config.toml
num_hidden_layers = 12
hidden_size = 192
n_experts = 32
experts_per_token = 1
d_expert = 304
d_shared_expert = 0
hidden_act = "gelu"
moe_layers = [0, 1, 2, 3, 4, 5, 6, 7, 8, 9, 10, 11]
router_score = "softmax"
normalize_top_k = false
routed_scale = 7.57
balance_loss = 0.000251
balance_bias = true
router_z_loss = 0.001
init_std_router = 0.0158
lr_router = 0.00109
num_attention_heads = 6
num_key_value_heads = 6
head_dim = 32
vocab_size = 16384
norm = "layernorm"
norm_place = "pre"
norm_eps = 1e-05
positions = "rope"
rope_theta = 10000.0
rope_fraction = 0.25
qk_norm = true
attn_scale = 0.177
tie_word_embeddings = false
parallel_block = true
extras = ["capped logits"]
init = "normal"
init_std_qkv = 0.0259
init_std_o = 0.0259
init_std_up = 0.0259
init_std_down = 0.0
optimizer = "soap_variant"
learning_rate = 0.00499
beta1 = 0.95
beta2 = 0.99
weight_decay = 0.0
lr_head = 0.0112
max_grad_norm = 1.0
warmup_steps = 50
schedule = "cos"
final_lr_fraction = 0.03
batch_tokens = 65536
max_seq_len = 1024
doc_mask = false
train_tokens = 327200000
max_steps = 4993
dataset = "wikipedia_en"
Below are experts of layer 4 (counted from 0) of a mixture-of-experts language model. Rows are named router (the router's row for the expert), up (a neuron's input weights, with its number) and show model dimensions 0-191. Each number is 128 + 24 x the weight over its row's rms, rounded and kept within 0 to 255. Numbers have three digits each.
Before each expert's rows: a language model's description of what the expert responds to; "mostly gets" lists some tokens that are sent to it at least half of the time. This comes from a sample of Wikipedia text that the model never trained on.

# expert 9
Mid-sentence content words
mostly gets: " return", " Turnout", " progress", " mix", " Ven", " Los"
router:142147157133093156160158152141127153137095142146100127130108154106115144084164098093131098115110108106181111098105100136122117100143144135131112163092121098146147107163145149110163116152128160118133119143129098115102114088173162132125111125148169098146117168095154087108146130129114145103127092094149142093122093155103134102113119131149146161164157147110122156106108162153152164093152145152135123154138084142099094150154108122098150148104118144079104100156138097142129140140092150091097156151143116130155136120090093152158122096165115098104103149153122119138145149165127165098
up0:124102120110140119148157087096158146104147105125105092151140130154135134139174141090168115120145086161173128124124119126089116139171110122137096141120120123125130118145180158166138081158093127138164076125131117105121121092142142113162109113156164107117129109129114116132122168130053143102139142120122118082136119115140118083122154122116095094132143138110162153133105182143116135175117146136129141100151151106097106126169121090152157152109126086136106099139136121105161157139104148186123144118140132140114131159102119098120134127122083089162143088143181094118132123137152145150

# expert 2
Prepositions, mostly "of"
mostly gets: " of", " about", " from", " like", " Order:", " de"
router:146170157133098150153134123122116158124117128131132163126128124114121116135141146104122133227133112149128163132134103108147144110166116139149152133128149113146160102160132113124137166141148139124094137134129093126139130131139170111187106116120138138124073127135124115211098124149104144095163124143141092122158130120156066114152132092136113107129142123107101123111086129137091142146134136149078122142075127121140117135154144101122130093118165174102114109121109119121090141154128108145093151137131146145143075069120113152101091118122101127120127137146122106156121126114210132116
up0:139125135101134133123088122116115138054125152130091137136144143127139137156111154171101136135108116119121136099074149082135135124151184155133115154118126130171140113133153117101117146149189148127125147129140145125099159133131112114146146114112165121137129135142092088153122176116100144115105137098102095113136115106187132123136099096104123112088124107141099197145083149096124097131130158100133134158128096122143134110105131112095173092146142163109091134131173167117151122134128160130103075089140175122122100112123140140107125123167120139080114134131136117115116120098186161120

# expert 22
Conjunctions and initial letters
mostly gets: " mar", " Hels", " r", "°N", " br", " or"
router:127143149122086156145160165152168139136086123152097127125114177110094156081161109103138096099093104112140142125109092161137132105147107141129118166094132107127164100147156154119158132157138154123159112140131127122105126106169155134124119134121158099147123160110149089101147159134103155111124091095160149099120107151110133112120120121137148157142150137111125140117093156166138165101153150149131167166095073128119099142156105117107156143103091123106108100170153118145128140098096153083108160143136124152155132135086099145164109096168110101114108154159100104139152147153120152097
up0:121126210106117175113096122124137133152122146154110175120097156102123109144096137097131159157150135158145132097083136124132136112139105148156116153130111136122134142148110147137157090154175146092129139169096100057087124121149149151134150143162106154116169140150118155094126131146080113113109111141127131148117142134205141151151091096114140152145086128139146133083117130099139184133114157138143126140147116153135149170119152125098112163141128182165106114149152159143140150142096137124096109105112142099122124125110126147121099151124150116114104135127132128080133111124136122082

# expert 26
Second pieces of capitalized words
mostly gets: "onnie", "attle", "iley", "orter", "come", "ife"
router:137128124171119126108131158137121131127128102161107107144117165117089100092113149124091122092084103105074157137116134150097167100144074118178158162111187122132148121113120146110125154169146158150177132135096125100120155119133111153096135188159127131107123139134119107093126085067084148143131095137146124114144131125120127122124087172129131173119137137137096124135146154118090198104155115127096134164106143098153116143133091105128146157114094109109097110153167129112137154118128136130129135149114148135180126154110144122114105095159126124130080151130095120127134136145121128120
up0:139162125107118191182122165124143102138129170127125116124082157127093129122126115145134130129129119106178112078139133128094107127141150111138145165111120116108114219112117181144131165150141165140115107124132119144100144154094163165125154157145100127107106121103110127172134159107143168126159117102175124140173146120120137194106143124108082128104164121127130113146129122165150126148164136127109105149165125093113124098121121095132152149129110124102120130147100148159133109117096093127093089131135094102116109123136112096103159184112120117128148098128128099094141146119128111145

# expert 12
Surname-initial pieces
mostly gets: " Kh", " McC", " Martin", " K", " Nik", " Van"
router:138160150128104155159149135127130147136091143149103147142097139112128142100161102107133113120112116103167090099072107132137110108134150147124127157099132096139159100145136146124169144149116149104100121145120086108102106075149162135162111148128132097156130160108176094137160195149122156096107104121154144102152108154114123102125091139130148154137148141104127172110127148155080187089143144135151090141138084165097093160160113122096151148099141141103108109147140136141125131118103165106124154138166128152159159108101113128153120121157112114133117160158097117113151128160123154087
up0:152133148104067126139124110096121152160087144169106120070166112136145091074108177120142117117103130156123137118112110103134133135084116107129130138128148137140120100112118077113130144174171099137143137147164151083132143126131142124128146150162089130129141120138119117132155152121119146106131126125132147148128087092145166187118133096146122110183176110106198156135130149113130116105112141128131089119096086141117119134151125128109142125122143140147125122109125137107133156102077090147151103148062153120154117177127156085095114132136125136115108083153163135141104148147139133134